{
  "n_layer": 11,
  "activation": "swiglu",
  "router_score": "sigmoid",
  "lr_router": 0.00089,
  "beta1": 0.95,
  "beta2": 0.95,
  "batch_tokens": [32768, 65536, 98304],
  "train_tokens": 360100000,
  "dataset": "wikipedia_en"
}
Below are experts of layer 4 (counted from 0) of a mixture-of-experts language model. Rows are named router (the router's row for the expert), gate (a neuron's input weights, with its number), up (a neuron's input weights, with its number), down (a neuron's output weights, with its number) and show model dimensions 0-191. Each number is 500 + 50 x the weight over its row's rms, rounded and kept within 0 to 999. Numbers have three digits each.
Before each expert's rows: "mostly gets" lists some tokens that are sent to it at least half of the time. This comes from a sample of Wikipedia text that the model never trained on.

# expert 2
mostly gets: ");", " ==", "5;", " ===", "3;", "\";"
router:516508522535453472449529542371400511492567480456463533526457449529568472497543435564554487470498448521449608493463477516457552500561452535462570495501450452488507468458514505458537591534465530462461535515534488461550478540476468605397485456729490545493492460505468484416493490407455451472481497523496480441522523498488464428448522523478529462459543448557510585536445526470489569546463521507444503465590519616503539605489518479439385552459485460524490530492489454516516500563425535493590457546562515589503501589413470446481443568364482512505505483515516470511430448527641456489
gate16:460617527571508488523554554569423414496483497472461476447424526529485430546460471547544411450652456484508529490452585514543509504486427433462629552489577538531564593489507472450453457409500510537650480528608518522436547497433470508563511440511429558496556525408452551468470479463463400501574488558523520549483561466513410497468479503508544478530539545538547494577557503398477402399521513526506507458488629516489476505455468540526509483563524552459580523488431480553445544555537535417494468455546467488490466475487485467585546508489532471433502532469499546447414525505484460569
up16:503469547534438525492429451583582555544454513522600537546557425456512580513388452498432515417416483487457407533559382392459451528466541505459474505474430498482478434544442429522467483540477472458498458497459511573539576464484529542445424562516530468483457508526538574478450558499523545551511500504465485440554424586513602583489603425450407513505419496471450572520374391546596503478593499451571483463488409433509499472511542513440467522414554522487516429477473455517540570493535502545487515408567536482549469486495480502524480479513494578402480538500526555511468438489530436473
down16:529394466475466554551442435548452542486530516431446512569508503480522535474429615481497580510525484541494453527426471497517560536512633513548511511445459481519440541504435584549453470485511544486395500465375534517582459570428510526464499522519505570568555533523489480494461599584493520500488475477527518420492570471558463509627508580499493526527411533464527509531506422461535446625462532490466428490524462446485447527538559460528496544519525437576466511629588477506491561469477514560517468488440511483365524505547494563475392532503453422489474549491567415404535448443487598449

# expert 0
mostly gets: "|", "Personal", " •", "=", "In", "|---|---|"
router:545491426455446451552493440523534482432445617558554573478462447483512520521533497470539477406477407499559441477445448527516498396467492521503546472493507454514521479507458471433484518445428479588490450505527589508566564480503504558452500619553369527457558513473521487522425447348535466424477567505516587516560500527582394547549436485612469450445539467602468435465512496549518485558578480533505518519496369511593445494431502489537504444494512454547452467477475506457526542514507447500511553500500369522476420588503500485501454587414441526562449539515465462541450521517542506561
gate15:467448472490497490511512537582554578496537471493508433506503551442527501579470459449556513575492491481421496458519526462526504418527485409475592607465510502490537476445458518458516412560544458512488519555449441467542497472505426545587529454510500538444467558482420620563448421428517431525453508559427591532634440534505450466528465544576434477476474506537472556468485575435482468570517608551464423628517452574476539477612523574408535556547477551524508471512524477481581410486570509452481523485498518498522432471488551558543442575450457490449469509435568453535376565485550464512
up15:473626446524559456535496493500439554452495499509465473533447530450485516439493580470531482433440492439496462525454529477448446532558422408514571473491487416415483491501610439512516490467581465550620460407564501562480502510464447502460494495472501380539409556550547444564506558509534563489497474530588487495498632496516516511492565516425522464520530521515448526523545410623488462371493532532376483501523501558535487541513433474546472428464505505542458518473512509437524548487452509563480439538627433444536494443416446499515498494510501466571500438539498613564511405446538571575
down15:490505479506456461484410584476495544481563499528465517498522498406488488438449443467457462421458499432510450440439481491360444490478504526505500471556395541412533580519476462481535552566523453484554469427559538492456517553618442459542457542524440441612460593502447533433494526452592493553481524499535421483461524502530486482434595538491510424584546454472514540462535546573387428448568453427449459409578512501578462466519473383596459534438502530571454497497486451518466493574474456472475552442504503473418450450531496478467483430519500461573577510507466466471501436448504505637

# expert 4
mostly gets: " been", " had", " were", " when", " used", " made"
router:541462501500471470548511488422434488484490534383497565431483461496371549519556565501502423490537461558517474450480497578483495422433489488547569473531515528405607420464462635469504519537443517475582513474467515493536485559498422592485456572573502523445593489490523510543508417586522487522500463420571534467476503618526359420470538508595464446462525439482525475537511551525508520566452388491491497526477390515499480449496550513491616464453509520475502497566486519486562522550500488606541613528430475470530528488563496518478483536415589454580557503502540452438438497510517561552
gate18:535561501596503513536483560548483447559576491479541444592569524528432555462492496529508565511448521565588519524525518438416544574452505610533538494449471530467434536532541526518612537513536520499502524527494446563497478458584576493552540516445548450439472542492541452433632512503446467550533545507548579466515493505474554473459558472500518467485485501517491531476550452523573547442588498443450428479511452485542415405474404436366482455461439523469532499515437518414446545449418468458519487399480531492476434500458565400530536382481472463532537446469483373627459490437479530551
up18:452495479422402457546488490520474486450475544441493600434466544535524479443443527481501496456492438489449497459467430482536518481509428395544545520523542532524458473541452453497588441452511449473569451535558507390546537541432439469613563518599508511517481389471515421619398528432481506516483506457494481547481444579448495462529540392557473483589538520470489446584400586546458524501458516537485537493492523498596499558603523534542517569454494415514573511483535412579497523531448586529566487542482510491506568508536549568575511501452485510634498518519513607424557421528506500507
down18:498444492463467577507445484465456574433553502488383561468493434452557513489557549459519502534453480502443508518471544448531482549483416481451550474590496481576446471514496490465567509464477466546448502519552557384520526553460452460434503474553539522526601412518468465472417521503550494454533407433444438580462518449487389375445528514506588506591518472489488417587488462471498520497417450536530491499401475489399470438606465547541567441460485583499467569507542445487561481557502531487511504595476587534443600520477527553520532502421475428578567635565468484486515504526500438520

# expert 5
mostly gets: " they", "ambigu", " ±%", " same", "aged", "based"
router:569391417498491532488507472506445499479467500557505548474481512442399518549445513531482473395493542515576449511521478544527566476435626433520484493489447515431532576491464551537403581494499428530586551494522494554520521559539424503469468473537452444503532466460549513502475457470479486567532480453460518550479438595518444549524584546580412472505557366560465487471444429459444471489431491556458484559491434528574482512515494532470530469460490398562489437433433548423479529479504537543410512579505524487485462635578505582496467487497496426483670531468466514520482594502502608454
gate15:486579432432471609531483509556493495499389558496583450525481453562476437598479568494539556626474462491416434585550646478529571456533535555510555473554547484535482496462453447562533537592517529478523510437459484488487504509455474466515453478479476511615530500372457600458424447468489454558603602455462488500538481473469453524473518480524432545551550540495477563524568577501453557488446489519586459484450559556507419441570447450506475425554444520547499492560538591550449559431574477408493509517491441461485458477566493535503520541454527550451493462551458454591501512468520508547
up15:514534433451510575527495408590548421482507477482450429450525511484554473510486537457408490490510507512663489505517501546608499501535486527466468495561514473606498413506562525513605458485521518550485583410520564486589530521555482545411524468461510503474539466516486422551553446459475475618518558448451373478453555469580439519448546489485551413555510509547490452552494530618492501458444534406418500470500500520533543467524538538517458446512488459621627465529399456559494511553543555492455541571459459564516459472583463462564538515578452473429559594543484500501487495482466519510
down15:507418452480574459544475465485467444514501427484500497478478523394581533478521468458441493440508543518581395512440528438464478531483544480452521479440541476524499477491517553483518503489634461376554463496483411594384457499568480519490502527571455575482423491476547438536536556518554530509506429519573539402423522482512518526553475447470512555479526456557467541462543512490490425613553475515534520468519522612424619545517524378482481515413487526530471577478562535569622570524438594467526452510433562570448562480467544522540477533514553464598461487518507496471572575565454559517